From a checkpoint of a small mixture-of-experts model trained on Wikipedia: 64 experts in each of 12 layers.
Below are experts of layer 5 (counted from 0) of a mixture-of-experts language model. Rows are named router (the router's row for the expert), up (a neuron's input weights, with its number) and show model dimensions 128-255. Each number is 500 + 50 x the weight over its row's rms, rounded and kept within 0 to 999. Numbers have three digits each.
After each expert's rows: "comes after" lists some tokens at least twice as common just before its tokens as in all text. This comes from a sample of Wikipedia text that the model never trained on. Tokens count by the router's weight.

# expert 53
router:454599498505533586571567471500500489583546436475448544452499521541404537474565553493474457487523588518561484425480496507488506558450514438519492470565481488577485483533489355461501601490561469475507423516466484464484525510541479637534463460509430595475487547462500478375498455533535473440473467509514512385517528583490537476482439488529410517562526541585458572410559516487457457573507
up0:454501511557471502493493507451491444539500597507498499372575508589486551505528552597518471554585548444568360475501321514518473500503497463478461481495426493500462500500512499464536676499529531442380479509496488490500494555519501543573389497499495489498495479451525470564443445611452501507531518556516515538475474643580421583480489521500562561585502430500467423460489491446472481501505
up1:480495496544499500488485504488524516563495476439574513500517496487522341526366442557582327499497451514504342562506503503500505476501481513573497452500497503504499494502497516501491500500501501566482563507510497501498554467496464626438571393487455495443551505502413484491498472450500414495500506503481517477501542490483499581395414513374485577574505508503501508501613521565532291445396
up2:579531572529481515432507506621501499608461573506556498485411456513477536499477495543596398488498514500497610516493558467501496531438510505542470461414426514591694499298500496590467500479505500495517463540505486507477385500500423529474312479559505448394504502540499461492497414556500387493499468475524511507503495548466429585481474501497587485532516521616518473494512477479505491542322
up3:494493505538491610505468495609485421486500498500497500501380510539537435501492528552685489500527508466552561580362490473511507519504445526503502573505491506439490489519672569468538549502499523401503492497502500409505546467500480434502512514500502551518501484502423507599506523506502497494571497544583526486489495499548488608458500493540709351493502521410478459499509578472424471499500
up4:487492402512504476506459501618488529458503582447555504446468443597551457549517480489395389539576397497500474508423540597501430492521516478507503475694565548497417495514535516531463516502503501507422579399373512538481513489499494520521509535510479514429586491543488552422502523432552493513501469498505448500419387505526455500444484506518500504369529494528378489509503554512504513552480
up5:500576504501474508398519495501647498501500514481400533497493500500532530532506492503589543521509459503499436509401319492502500470413550498501554529537497480481495493590496505511448508511524510497499499470371596520498499493535487553611512492503489508488604497504412504471503390511490502459500513499518504503489488501554488508502501505499583617516499509507500499526499596505378465503510
up6:500498501500500619517537500428487500495502578511503500499533543500502502500562663509491501502509500499501512493520505524501502500499495319477501512488487486498500478499500447231510499500500500492506422495500500503501505489497501491492511504504464500502500500500498494219504498507497509443501497512504646505501415503497500537502467497501497501679499515502501499496501505490290502467511
up7:512594501503450565353500447504509472509556508474459502520419509556420679495501405625476488493483523454622588496494499452500493501436509515500498508479451502674497515497435355553562533468512487502502485505501401470501479503535495503553463537479328512503490499457492499497499528553563425452491425522527418474480534501511500520502479373560489495524461499589549681512551534498430515496499
up8:465499528561423505464469505505484461506591502458568512526483501620497636518504511563508493482499561499559503494470517494499490539449504496593501557501506507495469582592501386558560577502509499538498493497492523359474494428530498481537478423382474497499522517458509504464473511590458476496497515500507502583500609497479405502590492503548531623490506497553520482455428559484667500504480
up9:500578494498458510469534424481525503657437505555483536503506485515481489507496500528550501499708460436499501525484482610499444512497622455500523615585500493573492489513502475520499568520548500466497484481491510439496529554515500508477526529487552500500547474485463504492513507567516511491524434500506510501373422621546500502403531526495492473551500472553498502436553840461466498497486
up10:439501499502497434567488500492500342499457408473445501392483497501510567503444546416557498512501493504536502493500500506500498531496506418566499489533470500500500502497497500532638605500560501404499446499500501483499501500481500545504499499543533500499500501530500502541503493504609502502500502501502584545490499492501497495566502591501462682503500500325465495434487499498422501578502
up11:547435576562528523502518500544533495483541503486566557506506498486492500649482498476483420575515454498500370569517487520669420429453287526562591484499553492502486502501500506591595521512500504417489565498500654499461512528476469462525498506454545495498521484503477505544517502503552402278505471490597539524467500502511492438442485481650450491553508528469502606536487506536579592521477
up12:545499500518464491491461498512511505567506505502431506501500504581543492499381477558512485432520499450502504500497475477510491522483517579523585471399463510495516291476501491494524530509506503492505513501498531485449507507499489469511488546575503483587487507486484490603496502537531435510505450501495398366496500524448499515462522499511592476593510501536506583494507485469533459283497
up13:459597499546528520484539493532563339410460492497574513438498393497500461535494542533536531500605384490496479479457397506502471431495504498499480491577528489502497499510501514504494499500501507496497578498430534506498559477532500564554495515481421542302548472498510504493498479512487501497510501498549436470438478542497498523449517500501518515551533488522493470469506502487499691486499
up14:439540497605519492500490431489499512508503500555499478497514354490497489505560490495498500506568390447504453499414473579540295557497403475503538475469507344493501436603460498543500494493499489514500595441501513530488509460557504535502495506495558501504515499451523494518501496454440511542499519487518390540505461513500507501507649555497492491499508525484483503514488498490485561523482
up15:556496546498454488542504460508527454493470496366542499492340501693511457502428483579503513466513579478681435490464452427474490456457501623498619494468547518480436484643479460557499438516502495500497558502500500564486541487573485490486448433461384557490503430515514500484534497505495549548500431553500493552536536497522501500503478478503576496499499507437509618369503553503524514463489
comes after: "|", "\n", ".", "\n\n", "==", ")"

# expert 60
router:455518519588553517549518430440514497546561510459443562446488472541483552519549452562530446587551486428528467475486459518555492475495536458528519528533464472496446447540554493411533574537556554488421556472470530491413555546604447575518487446452483579473490431461482545487526453546460508437577438546509479429468420554570550488544530517543460497537534546482417553459558479465461478529535
up0:489494551542507538542518503412492336512605484294416598468395502518492493544473488552495506515505497402491419491526454492504518496515507478495508550501496506513464495500540499521435502547500512418497490454482529493494492494640498494537501427518494579481504495378491623497470414502480504450529478524510527461484482523560500506541501511627379502524579499500359501445489546503513484512495
up1:478569616508507556612550502527515557502490490480512554505497500542524440472455613440512481600502598486529494460504459451496515514436494460499468508530561282491406443498478536507459522490532504481441474464498580452500490620459472525544450516398482514528535484483499627486501496396523521497530476480558506427473535496635496329521543397605470482554512531480491487483467500518591511506499
up2:516509537499479460435468492492485508499544530570496514501504442553464256614501548453391446496558483425514500440521518505510431476483503465508586532499545480543462400481519514575424484537507545486442527496512496528440527510517477526507498538527531477529561512385520507497596467524521477457523503509491408350465515526502502484460541509504432451605502561500499503482495494490505465490502
up3:510497472519616528499499500519505479481626478464514611429504515528513499499535507532499475518502570502500513508444458492499404552490599585504434481502530499492461510749483476686447574534571505453423491412477558468405513503495504500536469494498506506499495501490467485470518497509502453466503506513514476485490526550514468521520497534628510489578500502434431523500494525487498538541633
up4:476564495635500481550495517500547502623482520503458569513427496646488508496497609494579504544519468454626515536438459518524531508401509439575558512468561501491413499514504506510466505490530523494380508358387540498433472495485482489562501510524518521507502346443504581514527468489639564483526401513502511503512505532544480476510528515638492568484548504398416532516501482460512476435491
up5:480651509592483572513540439500496427600475461499473562478502502532502452504454567477494495569525485398580503494465419442512455528476518403528532475549502461523490431506466522540527548503613531504474516470517577378497621548558450511570488493492489478501503483382430510514590419501453457523501510513532476449478490496593505495399492410660507500511499523549473500480501606472441509498503
up6:505485506474460536514468506510531492596597546499482602488462475553539506568488602508487454496559567395529452427509537608577525607510469467517507446513463486545504484551554454500499490552486514478505438502496533313509681531427414538496501564532519498452528458502495600503475478493492464498505464470503522545465475494480461454455539461504464497502563499604517575371474498390487472487510
up7:448595512629550568565577444502531470440500553463533514619425508515567498519497617321500386486505536490514506371523495529550470492474533329500512536515541492574411516533500487600484537498495551481506501502367483481436463595418473494440389539513501643446515435471487582506462501673511492541560517484502486445411427481488463511477500497496546548571529530442501527524616510442497502524500
up8:504464498525502500500499483517511430503381508505480548448468504493430436485493547569495492497519458424473458491577513577493503477512538507513484514544497500547517513509498430674444538491491539493486642495506529471480454538565459498561503463479451545496550473514470465506544500565367372496488506429673537489482480533496442503485522524441530513513509443499493524543494522392460433555506
up9:374584476501500492501499502542481489535500521362470649501501486552502505478520500468506483570570491435535510501499412480506488655496502502546493491492531461521505436652503491548504508525502499492371551451416539389345558564477403596566499503495504614433542482379513499496506503461515471571529456483464468508476374473528498595446518509503511420504560503508464519498506507402505501517498
up10:499567604576513510558489492462516515499494456505495527482565525528511499499595485689406484538509504498501475509467425506527371728465496509509547501527478467494507509584500522484512506501583500408506474401493491414471500537463453524506487599478447507501580499496435546489544433493494439404614464504614577494495546509545489502451530480491454496540505500484464546456509517514422444623478
up11:507495470492486482504512478500459470481550489517448503498492502514491502564536522568487476494578501478511527571476470493510536523488549389537500567681472489484463522520547500497523656527624622504484504391506582510494394603517392496524537503479502511480515484293304530490501455453493487476554474450469498405443496547492501508500546498469466503510516506510484646523550495429512451488498
up12:456577544531548527496492485523592247497512523480458504488472455610434516520482464489501463517657469461595499496440475403531504494422545437527401479505405492513505485477501485476509604505697529435428504488475504390497500514697430565499469500383467547491538439457449471380595508504494497505512503513513505482440472496492502429497516499502456501497501613481502497498547512504489580510521
up13:482490488515498522501479499505500362602501555540486533503465452517494498497570529500513453557517656502540267510415475496507517530450509434581567491498456468539348509509554500500511522580534512490457487488503495500450529485517500532548501474546486499480510447499497602487516409474489450491543450495499447447494481557507500539449518581547422449541497533518491561498504578452485511500574
up14:482546495502520471533499491601524500460502514494509439359465426584519474533551498528523464471490459502434483587485496510550500509477442502533528525535431456489533436503537501480594496504509559516381538492491499450490507498486375608496512528519522499470484460506459505586498486504523436396624437572474468498500509614499502462484504573529477506611519461501409673505508479415504492594537
up15:497500517436498494547545562515488548507396495496452629523515499498500548598434487477502478495497529343500434503339488493500495451499570568484462422497437510522512495556573531492591476491517466452491513471426590481458560584496491490469481519568515596533655545497545500466563507503500519472500453538514429550512477499493512522433488464505455461493484620496498516526480481472367547493542
comes after: "|", "\n", " ", "; ", "— ", "/ "

# expert 10
router:470531508488519489487579417501496413608538476483389519395437488520459479515557454500471509619524481455557504496416447561543480525513467416544534510497466476574410444506556452420560611595518512429404490455433499511422525562547477569485487454487491522458513412503533482500616473574500466506514450582577453501472397533575469558429506563489504489526551561498471541421622510461428530508506
up0:575457476499532495503500504514501521509582496504511499502438509499500500501490609495616506603458491517490571560517624489500506483501448566507470511495493532556463416503546542499496677482501498507431395473667499527452535496497494460502504475499543504493496526510502500528502512485580505478504502765479503486497465459555501499511526500511480448496498486491478508500532417500602499495507
up1:503587500494484488505671467462518493502495519514533539504482437496523487509551507491527491501671504500499478500337468593513330538494561537497492440520507331512384512500499511491476486494514500422531485499428487506498491566524479508506499467468461498439579468498357500447566509472507435485515487513503515458494583484509499452470527489498504508513597581491408501502472504434473423493474
up2:494590509500508602507530427514504499380504504543489500489568500514513504500481501573502513478515494256488506517507550500500492487491565502501530497510548504491508392506607494425492463555498499418435504498503498502508294506476500512450501512458407495487497388458503499514489535501497501497498484486580527437510439545501499501546499502466674538713495541565493525483521498503401509513544
up3:506467498559412495461506495497499479500531310496505502483601459513497502505457511638502501514502499492514708512482498561497498566478494481609501651500465521534495448503354474620544509496501495609311456492500502504560504511501500493454469492484500505501496505500501494491410510475502500451500505484478509499472498502502434461569489498501489644430513501533485500497496516418518514457572
up4:501503497497500501556504503500500438401502488509513497499499473504447498505501665454513503544474508480498498493508472418510493505502531558495650717501508399498448415511600493503358478611499504415521516516479493492500541501526488551500502481516502496382497490565550506459611488489498507492498454484471461499506485502540503484488501533518542554736585492499507488539537491516384501463519
up5:499548501499508537521495487625500532511536552500495502438562495503458512500497512493502502454506461503487553519507541551494496483499501494500496497496612456342490246491501559498500501528499504290459537504495522497497609518495502476413528501506534505383500472450498500518498502481484592488493496571528492499501390503504499443511512538500672489478506616641500501546669480496495594500511
up6:518607540536500504488514472497498535571483506473537499398501421588503748497516495506541505485500488465539533451516507557517466496493479515481502495536486513491507492506527424510476488514504486477488592378436505439502560498530468491530438513454486499502514496325465501522540421465477350452537527489482527484440507519507500500499505545543528524536510584475523566494505497506455430480516
up7:504562498499597500371531519533510482490495536536505499475500498498415499496499487478477470468498489517466559484447515532498603596500520500494497427500501509473486500500423489499487730499501491550448485408498578522511512503485501515507497495480506507494515486509473500467506490459499524628502501504482523501487449522338502452470519498481422579269512478499423597499390510497499488469456
up8:493471500500496500499497500493501501449516506502499501486499482497515494504501491491497492502544508502551480509398484436510484500500473474668531583502423469503498585511505503673511593531501499488415467442359534538498477493502500446522491498524499503483532386486488500405498500504553441502516483509603552550499505498505500566495391649469502523396501499516510520495311501460498501500507
up9:487507504502523501494456496505500508449503500494500503521452501505432513502524450496426471614501498507502520496653497417502494517500568552500470741501498494476498649512493499509610493508503525419489494495499507497503501554517496486547494480469485564491499493501494503500728499510497500462500407384511496504498542485599496500514568503499504489541521496382494468494501649434472496589431
up10:491506489603499506576567498497498571502494479493459500591485494498494495501512418500541496500512503509500536475506503504499493487499501516491493606516439510501498475532508490484508462445502500504526532495493490498498554484497495504502500551443498500433503478481495575550509495478494496500513497500480508501460448506655502285562567421504497568495511427495480461475482582504435461599463
up11:504507487501514500507768536500508356459464492507498501476497495501443584495564509497510499684503530502501429495630499417501495496500511490513504508515445519484523451506495492587485505506500499496492459485502497500507524810504502518504465501521500501529491498496500497503500505462500498510493490462510495463501492514535500727406539498495381516496548503500510503496502499348537499472454
up12:499498453507510490523487503502589504558502455495585500581371462496502500596508558436515501488513497527490494529509507485501489493496481507534551497500520497511472504554490528821507521474491513559503563499518491498515519475493504463479500531617477497513500477395510515585505467561477487497509499435499502526499669492576507361505689521508466502371526499422488497478521582416493373588515
up13:478506508501499508504507463532503498353499556499498500497534489505526501471524491487428500496501413506619544494499471484505469498500518464502503493501587483500464604501516488523472350520500502481466552460502552506501487500499491463563501497462510500485486426510499505488418600508525510482497488497642457507522471511632493338450469500498485434618501534498502499492500497480528678499492
up14:504526519533498503504491389501498496496493428442501500496458501500491520497510489538505500470505495483496496502528464509501507513505480520512484487500493522488440503629537501628483515589500498529385505484500499507426549443512494504775496493498505497457486484396497499578503514511529511487496505429516519512503473482525495489529571602493464513386485498469499381503507500467576505509436
up15:441518501502492499503678496505499481495566503500492501275476499504507495501390543569499499549501501514523655497491503590506509503494651414528580587516488494498494454496500451493430505511501506502319497491507500501496461385506492505501497537492497500487504489514498502512491488505495509500509500503512585495500500490497499524621494500404483515326498501352505576494493486489425499479531
comes after: "\n", ")", ") ", ";", "|", "7"

# expert 61
router:482570502575477539527552457454536474562550388383415518480417476561475527522552514476551476545543508445518512409473446566485457537541550470476517529523518423482467492586533475557569519582538484428495535482451560499466502543502451570602436442413410494533590431486490588461542475483497486465513487516579439540520494587516487479468519473533483562527653497511458539507475468391421462496489
up0:501519456506601524518489428502507499477494511574675485505498465526500506497487418496501519495446614506507543500580555504497534494506340431505563430484515488527515501456462480554496500473503500487503561490461605499500500554499505485535490491407496521595557489516508499509477503493447417514500501498521448362498498504590497526438491503562504500499558592496500525487497482533490500511461
up1:470665507513487528555502505536499505516560506516659500500516503542477568507496605496404506551504496502500488483475494491498435379490539544513533534475502508502500517551491580556486499500516499430488519497494641521571499500473487494502461475439338501523614488495534513461461501499489441437518493500484596495508501501502501410610490498538512456500519513498517497517500485494507507501482
up2:506505492498486499508500500624475516492515493659509499499601619522543555493460508586369503491534470705505473716506499451500397479495479455527512412497511510517496457447485481567599494501487499500498526514503527501382507481507500395477543555507499503559494500506580518513595504494580500514497461493614554498480507639494505510349431496479388489489670481555500501506496498490561501504419
up3:503496489500620516443503502490499505490569491343497499512474500546512464501620465524631477496537496517515660483505512445498502475501426492500616502500488515501500494494474473500492509499502499465481576500500500404603594565534508493503500508524376496518626471497410518506492496501503553419501550502460513510502487468504543502468477494557443528474495492484496499474500497518521416499504
up4:510584508449501502554606501430480499500388531500492501516388507497379503516526521498515541497497400612483459426442498514499549504504475510499538584495481382517501496224495497494556502501501502611502551509495505542519512508499495471495477587577501518504484500499492605501446498501500531490505493458504502505480518517488506477550499499491397508504525467510500503495493475454504499495516
up5:424484488511506461490430497494477458499500500444499496500521502499470338559485488499514502503508512476502486442491501530501507500541529504501650563501489503506496498475504479408620521525512591455505418517491496499501522487505499506569499336543505509498509484502515435497519499595455498401506515586491475501395637505522496447504485474507513367506323497507461502492483506510519492523497
up6:494517514526548446557495497484507492487498580636548500500512472546470501498503528502441501500485615495432486512462462501501394484481560483501468489490454485415500499486511346488516502571502500543503500464508630553500500601489498453532483282495364509483499483500458706500407504525461389720490500505494497500503637570503504416500504501651512528507560555479501582453504500415525500513504
up7:507529497500543485500506499461499510519454507460498497500482451498400483562547490504435351510504491370495561504432556509601506500504538533552476517501432500367501447510503496499505545542497512463535521495492507497499609520534498491447515500535601502497515353454343494424545499498503499498495466503495436509500500629500502518522562494479492520503653651493488507504498500440402497614502
up8:500488339585508552506596500499505486499493499471575500500495473518377497502501491537556367489495504508499496509493601509513523496464523478539502474500566531502500517427483508509567504440501499544497490496494522486501489595489494488501495533543395497493503498506574506454496487489588499754502502493503426505531504497490494544525508498352508501477547500613529504473502444504617498501474
up9:382531501500478501490504500508495570606503502534507503485495514547482519522500481664511493506492571524564542407491484493535351542449509314501710525531495497504404531490495385500477551494528511510497497494436500508499517515500493475492458464578292585500536502365536500501498514561496374563519475504505523457493529516499485485482499504479520485506442525600494455437507499425519567511494
up10:495384530539528508486519496474525501512484502497374495503306401497419451493428394468501507494536480466496558636499594360552499496502559453500482484492405487582502498267525526422523500505499514542512493547500511584508476469491465609473484323489539503496496483465491487502540469466599507353521502506587497512492441607495495497414358497513508500511454500506501512507500498551436524411510
up11:615538496532503520464493499486501560374504543424517505485335499502470453514511465543507504480504495607502539478499506500498460586508439493486405439502429507550501497442424502477751488510506498482516472490442500375482563455538496482502501557557401500497486505443498654485670502512499522517502525496493497497491502509502477516509396378490531478435507497521425525507507499474509502497491
up12:497612509486524457588527502210462492502473499509470564534494483487419501505510439506503500496545478495501497528558533671526514503517496502477392602519502483463499479530510463501491500505500501519500514441499520449506533582498495497501512468447505505502543505452472673498500520503457491467500457479505488464473500518499498585450614533475440613419559511512472508500500483456487477500498
up13:510475546529473571481461482479493504499499474523521497503508519499481522632492459500526482503485491501489482488478499512500501554501583453504501610575508546489499500555575298457442493422497499580570518670499489494495504551490474513501499490630455501507499499442317504510531511641495497570448510498501336448494495557502432411535512497501476491509494394569372546483495517561440530495498
up14:499501558420512535480399497455514428419504535552538562501502474555578521607500501493499529497576479501586498467614601665499505462480494494567585498531410503467480517505490502485496500477499489501525493501438487497509502504545484514501499530510603496501508501546492497470418511520475506525504492499470561502447480562511419495606612536494348585484498520504511417424506501461611499517508
up15:506651456507382561479496500501577491501433496508540568500352503649547498495502577500522505501499389454504481500492645499501499496465515500498515470502503462514499536489527520484492500504501500510500498495501495523455455533490503495488491463514501497485461498442603446499467499532545537506475501501503412402487499461501500635537513541467533499519493528546497427502491490411500480499502
comes after: "==", "== ", ".", "===", "See ", "=== "

# expert 54
router:479577516504550549550511462485511481554483536430459529497518448531476448569486507537519486554569553442552520456486484462520433489480547417526530489591482444523476416556559428506516581646509601462505581440442531461465554575490457571532501543530480501466550464477440571485502424520501460386499430541513455490495454570539517543472484499516465483526549535557471526470603564473447532479457
up0:500543409500541476421501487508506515483446542452498500500498490635500497632526515498489501529499537471499507367497508513555492675499499545462455353500490452575498507345578487506500489498501504493459510494495490390500490501499500621505499613534535501510499502507468473517349427618500500475485500505502537503468488473500500486493431498543500499498491502575477516483417392424575413501650
up1:500498532514490522409591551517509513434581455542499479564497498500499488480478528371446464496458482502534515497500483572504501499497474551500501538412500553554498567354467529478504509245504503580478524495436501507472453517502502567538500543406496500504500498499526479454489462402507535488501497445534502488496486479516510440427493502580495505450500567468500518502467468510519473632501
up2:487499590558491554597558499559522494544506502501533500471500446458452498513502455597519506501500501561513480522475378468500451505518512488459307500562500537499493485450501470491508578502510514468501527514499444505470382502541501500471486499593500508502543491496518514498494518476513499408500499505501500542499519324507503519497459501484492519502574502448499571497506508482427514550579
up3:509502501492481483528522499513457440500520499498506494350505458500500516497551499755499474505504499533483507509503507516508494499520475562471442499496499461451501479525409472489477516500587469494502492501498547501494501551493508501557498501526472503493497486294431496500612512505423500506498490500554494493527489508519477507499499498730502484509546490501455480506619492500504507505528
up4:454600496500504493425531498498434496530504471440762503504385480502504477496500500490490527526488486500506495500501500514499493498503516555466517576495457472501476463500486475469506501535499543500490505500497304648513591497500500562355493553524461503327498462519467499467551500498499588637501340508469491500435536491504496514499497565504503495503527526491412373485512583501528563557575
up5:487500502499540529499544496502472498547494574507498524497509623511474508504498504478497499520550512485500436536472646552500508599491462728492506565469497500317500501488452496412510526406504489587460509501490514505469417529416504498468499497456493572431500501487527484526502502516478506498484365473500495466514448497699517505536500572464523512668501555503502473502683523514447510478472
up6:496530467495471507510500444503447376497464506452351587213569510492557480498542499510514509508490511490521499481484501539431503501499537503499460528383387494453501498586483508478499504500511427506511449500522521498552552538509504499580498229358505500479494509503501500486373497388466496631516467516502510492447492562574502512529503503507526487582501523483499499541507465508497502474523
up7:498501520501403613498520498500492502580502528463509485550485447471501496577530500502716516342334646532458495452498577500481500441490516464498458435501498554524497496495497526467489500526502494533514683501508508501444490482451498500501500534528491502495518497452556568526497509539498510411503555525499610396496433494589539353513439495642477449525495494518500499447498519560513423526437
up8:498351500500353601675480499506618476624500487500409504500498473499349540389502406715528425363506501486497514549469387511501472483448398487657569363486501528450499501505613494499496476540501483506500500499504524493465475471508507489500500494514565501575506499463508519500466484506505417499500490451488499564500420509506421516488554502407500583500502509546501525502495501488459373458515
up9:502494523498387540476491503499503500561498445498538500501502516491583540488498531486517539501506528434500495558496504595500544491508577517473495535560504503413507497544644448439461566497496501483496502506442498486461515592486501499499495531510500502500500500500485464494494508579544500560500410499500464499514431448616496652498503508424516552521494507478499499508691518549462481495500
up10:500579500497523516477476493501470500523500559502530554497495437501502505558510529538555527502520475464426528433494450518502484492511597500512372559500495468497486434502493515490505603505544575502492500300500500559523519566543500510460470513539430505373498497394443503445668468620434501514501494511512504489500438399498459494621564502502565501471511573450308457428494480474293509504539
up11:501499502505563462498493504476290495530496493503500500464471487500414431367526489555335419534506407494512561511496472499497425607497498365500507500499524597517465504465486505513499451583500502496502510500503494502495509496568501499497523459512497496502498501359531500517500500495503493502520508493474488497481606527510495505494466508517485492522499507421441478504472544500509498496490
up12:495502618500501499501571498526539534500496491544476503492517505498487510536497508470485505489476595495496510498500497502492500563478484437498509391462507481508501500473386504500460530500503486475501416499501494496528503534510501502570502467452492491506494502473554518514816502445500501517501607500499498432501464573637499520436548506503472507486506499651503497482492512531635450388472
up13:434504427500503502504502476502498528499494558564534501498526370507346506535561509569492512497503461499499489501458506495571522502503455461496503416429509502474500466478509503446496492365495497550488628498506510502501495518491499679490513504512599536505453504453500566510495504500501501492496502499443446515502477520546543583527500501500502390496489614627498582508610419498527492503663
up14:499504503500495511479590503502500499500580508506513476502459524505510496497521337292511399504379524519459407660502522502510469483494535511479508488501502514494477525510509505498558506752500590506491496493511499500422458489506501508499500504503512505465498498499507484499484502700510502496501447551555485444501567563508502515364524501499507459702410502434507556495508435481499668501501
up15:501502477502549505501496511500399501499481500569445537432507470566408499454510498652569431558492500476647372540493564500542508538349503482587515493499432502423499500480498571482459509488505499521498467500447501501490374500500499500514501458432507500501499500571509513643504401442500388402503550502497435569474473564539500507553569500507436507524496528497502558551575499491602499493465
comes after: "was ", "is ", "It ", ") ", "which ", "He "

# expert 62
router:457548563507543522522560457504473514514523464445417530522471523532503547575540543488466491595477569503521513397450438541479425509502534509479477490531473417471481454661551480439501522543570561344482503443472505440495568503585466580540480515450452519449533471481481519434569462553397510502513522519516549477502467601563570460509510497514496493568559501508448513471517481456429518575584
up0:506502505498507439498508500499501501501504416504501495499495502501500577497484497488529498553504577453495499407495502500500346508499507511500540504501497500435498501415606500485484501493504501491469261498516429498498559488492499669500500492453422500509499501500470517526507494484498499534503513356502495424500502693508544455502503500499501642493504428466493500543499578513531500459496
up1:508516743509533504506467504503472494486499573564788495444567508500494503463592496490485501501498526501491440675410511658505504510500541487497481496476502497475505495501456511498539500495495522595494580442468495535472495505507506513500493498561541502553472519515505512535500570560467498478496503536498515462504582517456503501495422490501468499496501520495483512362491483518516545496505
up2:504548531536523626532647488504549422509483478503501500458490429499431496516462490539570508615495510467495504512448505466593409576501513502498501499595492465506454421436535531334564560511534501501500522502502539467451495489510437576490501487456502543488517446488491522494556491520492498473505501496546494357390367547517503497514658503499623500513505573574501562494563477473525493501501
up3:497452491489547458496599501401500511506500502505498528501512500500567444502480487497533502513533497502497529499470502498501411680473506474500480460506478507564500509401500403502499501559498481501477503312500557495500478515509500463453495396497556395548498503478535493461494492571520497559498558501501485587497492490500501494559361631425638677518499500516500490406497582424497557457515
up4:499501593500297501506500499484502484576505491467499536497391479501494661543677359497493457486501565536510502493521468509501640526485508490500504497580494511381498505495531396493582501510501519683580500539501501499500387504529499545501499395652485523500502499500431487477525498504567465494502463412506347480503467519500501487478490499511514515498523606507495496526510483498475421510491
up5:498528458509629625495571499492502497437521497449524498492496494502513557503525499497564490503509315496501500478442590503505499600485396520501503514483500536464499501481508479518590499492501504503502500493492515505500493519469479400597496578496511488488526488347479507521461479490603499488541492508517539580501517480339503493528509503590505400462497589506480496501503351498606516575531
up6:542539495489449554538495494519496505598500532545639501495467501501430475500473502411449489510488500423500498494504490527502423464506666501501401499502528517514499509578505466482505599486501499467499593587444531463498413493409496526502494511581442539497504500507499497496714513500459535444503485502500418504461499478496498521420525474592518468487628512451500657440530648485517409496496
up7:498502497505373533503450499530594469590471467500500500516497507498514559501554499476503500495564587503467502456501562527498586530434499467498499490505499504494546480514544492463501498497495501498601498521499522570500502521465501497563502504559541512501488467494517495518509512283591510493497428501496410495506497497588505497492449498496500474552501496500504490480508519496500483316376
up8:491501401534528498568502503560520460573437500514581533547462498499613503500496501516513489517501494507494469511500396678500418657498503539503499477547436525470499495657504493510590545500500510512487476551511528429452388501462501484454500493488556505487483494556431499486489465585499500436498500500499566496500628517503452479471497492502326293460498491519500549499542568466494500585502
up9:503495501498537497499475499514493502567552499475619498512481501499503733505578484531488506538498493518500499507627503513498466508502473488497495522500502486502502503462501490485470508500498546622502319502497497486505525476661506488508502464548483522501481507507507498464506497543405500393447501468493497236501498487486504377573498489490628436492495486539503503500500547502547402500533
up10:501502573500524457475513513505509655496503476467490490511494501498482510513495500500512505500499497529502579500529503501501534499502463585500492524479471500459501404665473461490477502501501497501501674442495530713495668501500500507494503528493502500488502500489336555577516496487516504509500505490486500499498479505516499501641561500820340493351511452442494497501630561512551488535502
up11:484501503485654420501493490532500508611502495518501497500350500498508487509535501497491493476494486510521515513469511464498518485501498531482462498498502502486500401556551501509498501502496512319502526490505500403506640496503502545552502708525545487497546500480503499499404548498536504489498502567499493504508334447519502498495511500520495501314499617493500432509510491486502496420510
up12:490499476511576495495505500491486597468538501413494499499499572500497515517508418475500503636498480480497501575505499529501492525503510444498503454497513499501500517480506345547587521512500507450500499497512586507497457348418500502391500511590534559488502500499438491538614500500563506376502468510492475513500502443506500499541503473481383513446475445465432499499502465532505537660502
up13:463576463497380510542546504474520595474488479512456497582570482501502271503477501489527502498500427494537515478380503501500430473502507499499589504501538483455500495445497490486443501512498504349536526504511500760508456523497500504497496631470417501466508435415505501498495513500495500537498507500491517498421519486492500502510533501489424479410498537578503499508497454492445511517619
up14:437526529472570403460500469385465507396509514541500500454615482504410498500500499500396500437488426503424507498497496534508488511496560574502422501500566497500501500496502538477491505504505500510496547527483501529499528676459487640557498648492493606493518506475593506501550493483503493506536498492501495501492395496496512501559493504500502371454540500495492433522529342488631493537472
up15:517520446529420466532486503528494511554504510499365509435507499505513497487482506522502504500496502520499498494467459512500466521532541434500582496495507485481508495427494499496454475492506488492497571473491482410494568456536509536587503677660425501482501524360499510499511495498502494678501480496500531594499471514501498500401427504438471659474499504545492499428482496505514607482499
comes after: ".", "==", "\n\n", "|", "===", "- "